Experts of a small language model: 12 layers, vocabulary 8192.
Below are experts of layer 8 (counted from 0) of a mixture-of-experts language model. Rows are named router (the router's row for the expert), up (a neuron's input weights, with its number) and show model dimensions 0-127. Each number is 128 + 24 x the weight over its row's rms, rounded and kept within 0 to 255. Numbers have three digits each.
After each expert's rows: a language model's description of what the expert responds to; "mostly gets" lists some tokens that are sent to it at least half of the time. This comes from a sample of Wikipedia text that the model never trained on.

# expert 52
router:148146130125133128100116117108162076139101123138135077126158111148131099144110170099148124122104144159131130129146120126120175110140082126141161130089128134122134127113122109189120112115111156147170138130080148111122090091108147152131086166102108143119164120132124162142130127177187151136141120137118169145160093148135126117121112065143148063142144148120145158093126129147128122150107
up0:154175101136157145134106131158131128128107112126126158094151129168071123147094122164160121122127110155150130121146101114122191130153104137125095153156133108123139151118130141121142168095119118101109093074134152157129116165163132164101121134103148127165144150081116131104102138123131186111137144128123125124142139092077115158152120134091112116090132133148127117099096131094117104190144
Punctuation and unit tokens between numbers, such as decimal points, pipes, en dashes, parentheses, km, °, ′.
mostly gets: "_{", " km", "′", " +", " mm", "€"

# expert 54
router:140099116148138100104132111162153113121096156145134122117152147170140146115114133125172129131124174134106125123162085153142139135137060130120107094136103145126101160112136132175108110138129138150162106124130168110145131131140136098067112134134106127079120152128107127082106145138123159137138182128127141128160138095106134108098142079106153137105052131089108135128133136149097133156084
up0:138118167185080158135137112139145136087070119171119103143151128139160111134165107086134138129124138129146140141122138132175129151066122141113148126100086160144134172149121135116104117134152140136151153109098168141113131070144091098167119105131142138139085179132113129130129138135119152115133123083126168093124140136104163140121149129149103128108094117126145088111158133156135138154099
Digits inside scores, dates, years and figures in sports results and tables, plus Roman numerals and stray byte pieces.
mostly gets: "II", "ž", "ğ"

# expert 25
router:107123122173117100131123090119118112130109129118149124101149105156133117119137111113139152139095181149109146132158116174116143125084102126143132119099108145112159130110153161167147112110171177120155120105149131101157089111128168130129143151111133147133192142143124143111080100165130151160097143125124109166128095125128141118141111081161152109117097103111103175089098150117166157117087
up0:160140149120106081162115150155097127147112131097114158089139107117137116133157161159090147152109143112146132118154121151107175145141095164132114141115070159139087120115162133136118162101137156142111093072106127136157079069119124132184099140124128142135153121123143121154143106132137170150117134121146099124151137074086135146115106123130140108109115133124111099118121174136133144135176
Hyphens in compounds like game-winning and anti-Party, en dashes in year ranges, decimal points and digits in statistics, and prefixes un, inter, non.
mostly gets: "–", " un", " inter", " non", "+", " Grand"

# expert 35
router:139133128140136106134117116133171144118094151117123160095144162145122157125132126128094141148092171140125098124171100131089125128073119101158119097097133115106193106139090132113115116118129183125138082079110157144129095115145134113129143126118119132097113136107104141161135129180167138147142180137092136149116121139181173159108122066145131147111158104116120126150144148148114132130109
up0:106161134150099151128135102138145149174137134156113178113126136148159132127159155133151130144064128137169101123131108151095138168104127124148125185090104121126135094108145169126137121160105127124102108145172141125170151120097116142126144154099114119149121129168121158098116127115097127120156124146103141097127142166126109128083155138164101124140138121074151168151134170147093162085106
Year and day digits in dates, plus fixed phrases after in, such as in part, in addition, in order, 10 October 2009.
mostly gets: " Genre", " Occupation", " addition", "vest", " particular", "stitute"

# expert 60
router:167127168101169148133116115120114101117105135133173173125144154154174136115096132122121148164085113134077130130140090140149129114096103100138085103097104138139139128122083101119148133115144168140126075150129155119140083088122129095136082157160126145136179119106138158135134183163162149150138125130141143171122104135129145149098143110125096127133103130109169129104114154143121128134097
up0:157094118114096116117157088123085153127170115132141109121113107162125156126115113125108122105127154136126118110114147186159136141143087134125136164115091083131146084131149110113070123118149138133134130158089177133141132127096124123092095165081174118147100126088152110115114133147143109174124167135136139092117082160164149133128126139121139150122117109121132116104156115080090092125103
Sentence-final periods and closing quotes or brackets, plus sentence-start pronouns such as It and He and some word endings.
mostly gets: "www", " chronology", ".\"", "\".", " It", " today"

# expert 15
router:151113143141158105126096136122121098075086141134182147122122135133125150153127159105101124194105137131104075109153088147120128150104130105107121139117091145091136124147110133132174105122125142114141105108114165130114072120126133095116093166110105121096159170128165126116124160141120133154115139117164176145120097140141182104098136101133114132123088126118122137102133169151108134118077
up0:142121135113138149117100152116159150090115098079141119110130112116138143147107128150125104118096120100156125123118115136108136117059127128115097101122118095109156133156155148147174084179073154128117102099126113117117130130144138104142114140123071121128145150145110169120118136120136182135076150111151173180127111112166129155086168124113130122094083119150128138096139138115097095128100
Periods and commas closing clauses, especially before a line break or a new sentence starting He, It, The, plus and, but, which.
mostly gets: "\".", ".\"", " ==", " but", ").", " It"

# expert 33
router:138132133147088090097100117129130114102102131115165114093145191130162121113168142107111173151079165152110115119123114144136163115153122113097083144070140123123089133091110162160115111131134136152138127106082140102129118144125143108128124164121123135140139128116143129153123161157124117156136121138139124128194137128114143175110119094160132121087086128143122118086126142118085134168080
up0:159075156107136112126155096105104140115158123154135115119092127162126128087123117122083116157092115107142149134113128121126152156032125122157141130101111109122125102128117150121122108102103149121110155104122164154141102142122124134114102124120112125128121142143117126110110179115097174140117101102130139084091157121134137088102086139096112113185080105137093162142153145157097118131123
Single capital letters starting names or abbreviations in tables and sports stats, such as W/L columns, RB Leipzig, RBI.
mostly gets: " G", " S", " N", " T", " W", " C"

# expert 6
router:150152125154086107111098117143119120116077139154146126135152162136156148138116136103148102153114145120095145097144134107149188081128102134115119099080070145106149140132128134143121158116083173119149128123143142115136129119130150122107093155124124106116135170146166117113069152173134143159175138127134152151133114138139199139149109119144151105150118116124100139103102150135091141173112
up0:183118139185129117103113110156109148161114120112105119155145126105155120171117117136111124101096132131130114102129161149123140191111125121126140114121116169148108120119145122110131133129164098124142117131118132136132184125133134106103143090134127144136099118118084094081129150130094132081200126141134131099115154164095136158150135115121115148163122122072181171169118115161153120117158
Conjunctions, relative pronouns and infinitive "to" that link clauses or list items, mostly after commas: and, to, who, but, or.
mostly gets: " and", " who", " has", " but", " would", " or"

# expert 13
router:132151132161117125135110083135143125104091158127192135128110101121141137102099158130140159176114154152083119134155114147128136141106138128149147116087126134153162155102129134106115118109113126100134100144118174105110123096065110108078120177088122123086129144133159122111079128122089153125107131105137161135159096099128148135139100078148158112117111099110098107112151160133142128158154
up0:177076114115140102179120148081167133146140186103169141148074120138138129111131154137096146147115172147154108113143099105106123141126092126137134080140113062121168134121132133141117136123144118151117115122163155139119118095127112118114100117149102101150084131096105097132066141151138123106145178134153092141116134126145158146120128118146116159102134102104128109131160128166125122120144
The verbs be, was, were, been after modals or subjects, table pipes, and name pieces such as Col, Red, More, Lu.
mostly gets: " be", " Col", " Red", " Black", " red", " Phyl"

# expert 47
router:107137150125138140103123109128123068138116138144144138112134154156121108121152176138169162150124149099106102129126122124130158116130090112138102122091131120154123139110135089186116156126140181172108123123150127110149087080141141139092112168117095136128156141115154140099122132145164150123140138111114167115172139103147166153092119063127123133103131124103182183132112143147098153105133
up0:111122132124064150168100176145153129130123134131115162163112131099110159122100093122139116126132147149151099163123138106112172114121129142117117168140108111102142137162096115131104126144096138153164134085136151122145093127121145144167159111124105115117132135134120093102107118138095113150077158145118108176161115069125121144138123125107081144085093100117148153132103141165077135112169
Digits and column headers in sports or results tables, such as laps, points, L, GF, Pts, and row-ending line breaks.
mostly gets: " Chevrolet", "Gls", "ง", " Votes", " Pts", "น"

# expert 28
router:125165159115119128126132140099119096123132117132155154080143165156164086128160154125130114134127161162131105123138120160139132126096091117119133098116128150146138152081119097183132116114106173145110087101125115114141098098121133170112149186117159102134153136090146162112087144146179134135147159157137153117125145098122118156128093075160112098121118105104122136119121130176081116130128
up0:135091103118132142132114147128146088138140123119126160134100174111128129107130071088114084159111109167151161079126137108104108142129094084143135122130110124098123127093144115109141154118162111127126138141140131181117118112096135131116114154102175140150138121097132115121141126147088156154152145113161149148155147074083137167111133104140116156116100141071107165134159144142092153165161
First tokens inside table cells after pipes, such as position codes MF/DF, "at" opponents, digits, dashes, and column headers.
mostly gets: " MF", " DF", " FW", " BRA", " Candidate", " Turnout"

# expert 1
router:183151124150106116112115106086120083143101174134152129101170105133129139127142146095142131121090146174119111138135128155124166157114083109122135111095103141128146111111134170180142110108133138116157107085084124133125117106113138119112087160123070156111153141148118165130132116177161162113137145130112133134153102134110123164141104073111155100132138132098124147101080125147140134138093
up0:126130131080134068131104143115155118150124098155177170106109122136143166129075142175100125140098091102125101168110115125114091134084166112096137141138147125157129154146076137148171115140114124161135117114165109114132152129098126165127119148086157139141135134113091125156132117153115101149131116130144097136103126118156127164161129106117109069156109105114153148141089118159106136135117
Punctuation that opens or links a unit in tables, lists and scores, like ( before a parenthetical, opening " in song lists, – in 2–0, / in 8/10.
mostly gets: " \"", " $", " +", "–", " −", "_{"

# expert 12
router:147112111149105121087117106135118084126077167145153156086127145120164114093129150125124140182121133131121090116123065111136137150137129149169117122101133113140120146134138146118117120137092176119174092122141187127141114116136126080079116182110109121104122128112124122110116142147123145154148184112111154130156117139164155117144100091120136092138098078137116120129116157150165130154140
up0:184182149109164144135110136101162134131144128134130108119117135114131165205170124127121093116101138123138113117148145155129154113173101121113112143096092110116120097130092105130097140092177128154095123159112105140133143140132142182138165107153115118093138109183115116168148105118166145154138099157123133108094128085113124132116133138115095134085149138147125140164135122106095143152123
Pipe characters and separator rows in markdown tables, such as election results, sports scores and filmographies.
mostly gets: "|", "---|---|---|---|", "|---|---|", "|---|---|---|", "|---|", " |"

# expert 24
router:136118098146087066114120106103144145122127145112158133104145154138156118120110129132117152128101167120126115127153086116098144125134104088136103156127099098112133123136103180175125132088120188102134096093101139135165103148141096092134122121106131128093159143124130151115098131153108104162160166144116162154120103125146144114096134063141148107113111108147136118117155188139135132148086
up0:139084165104103129130119147092146154120125123150114130127132141171102120117108140108126143147115149107087101095090078164098139117147176116117113152121099097059156128153129154127110149151087116114134121120119145124155131102133106136129151112145140127065121149147113210118085107117140130112169115146104156144138085155179112129174115122142129109135165108141112123139137138161133126141125
Leading and middle digits of years and other numbers, especially the first 1 or 2 in 1997 or 2012.
mostly gets: "1", "En", "St", " St"

# expert 49
router:115086125148129062104103106115170107117121114117151124125101132137141116121145165114148167173083170126119113104141100128151120114117108097128116154119107116114110130157125132173122131166124172146124078140107161110147118091089125111094147158115120140161157138093145152147149120161157121135116129142064169139152111104156159144090088095138129120133096145134095120122112165148105138140100
up0:132146119123170096087129111091121123141126146133147148164124126186173109149115171160155110145101153130135083107111134112154103101125080111117153122154113124126135158144099126155162124136152150172113120125118135163114142131112114139115099146134135136130163125137134136084120129140188112133126149136110104139131154111113070105109151122080064099138147105127151165114111161109063127134155
Commas after adverbs, place names, dates and clauses, as in finally, and Italy, also ), and ", closing parentheses or quotes.
mostly gets: ",", "\",", "),", " western", " southern", " northern"

# expert 40
router:179124116132108074136095119123140141087067117139196126104166147120140120115124118118104159169097154147100124078123118118104154103141116091125075177114127121125101149083146142150106101139108126141143096116111132108133098128144092142103094171122113129129158145117127128126120141143127124151130120121127142146174109127147138146131118096153160106093109148159121098106118171136109127147067
up0:126140105126124149155137123112131133136149104150153154129090117100130111136126157122154140130132149095125142156155120130171115111117133069132179085113142149129096103162059068149155088085095149152145085123114133089114141120128145143130122154112170091186136129160130173168122123124155136135110164129131113101126111137099122094134153120134128094175085098126111144118128143112099116123121
Opening pieces of capitalized or lowercase words split into subwords, often after quotes, parentheses or headings, such as Pa(inting), RI(MPAC), Ro(und).
mostly gets: " Pa", " Ta", " E", " Ma", " Lo", " Pe"

# expert 57
router:136126146123158115110122135126141126127158143147139144129154154145143121126097171132141137164116184133141104138130144186152117095094088104123117096116133150123121144116136146148152103143110159140132136144182184118164078112135142101107103165136085111117126172090127148101068126163125160160140156138098124106153142116145141109088133058154120114106119115122158129119100142136108105085123
up0:135125121083137137149130143104151180132169177183137144128152158130131127087118122158115087151078129128135137106126123166136118116123118083109111108115076186109085096126122100127111154167102125127126169134155157151122120135130129107141138123127097126150097175164147144143137074146121136132126082113133146161154132098147097109145151074171121125167093138143116137143142127137136135125127
Individual digits in dates, ages, coordinates and table scores, plus coordinate separator marks and infobox labels like Personal details, MF, DF.
mostly gets: " FW", "Personal", " Full", " MF", " DF", " details"

# expert 61
router:153146094152101129099124119132150099133097185150154097139171140147143115148167142134116125144086148118114120116148090151127180101121113132129142102083116164113150146161126146158129109142117158111137073097098166136123106138101118086119135190093125133125129130099110131072107149153140137142116181117114167111172117110149143150144110101116146111113113082129130140100122147165106128146139
up0:114136106175088136124101134105116110139123126139128149116162147115118096132160154132134098140126155092160125093124103169119175141142107135170114122110119161089160104111137117125136139137139104135130072107110173140099125172157113079081125151132083112146138133081118090125131164133118108138107164112097104098138113138089118166123108114146129140136116119100112083092166126099085109115160
Pipes between table cells, semicolons separating names, and closing ); or ), after names, places or titles in results and credits tables.
mostly gets: ");", "),", "featuring", " –", " defeated", "\")"

# expert 14
router:160101126150130078149110106135138089099092125109164123130115113156118113100152125097146153147064149149113110095154089130136149148105125091140125159095101110118114128164142132140133102113127145095150095109088169141138091127128120099133117137111118157118156140126170148134134125167135159148096143121114167137135097105162149120105124106113132122125094166138078149105106171170113140171077
up0:146123130122173125142101131159109119175087141090105115101116136141115102092138159183145105119135130137126157114112101110114157152121088134116153115073108092139089118152157112124093125153127129132123138120116112126151134161060123111065098121152109161122153126152127130085137112112109128121117109109114156128111145155156135105131068121137110120149126143153125151184118191156113109151130
Commas after names, dates or places, plus colons, opening parentheses, quotes, dashes and words like including, whether, like.
mostly gets: "\",", " including", " include", ",", " whether", "—"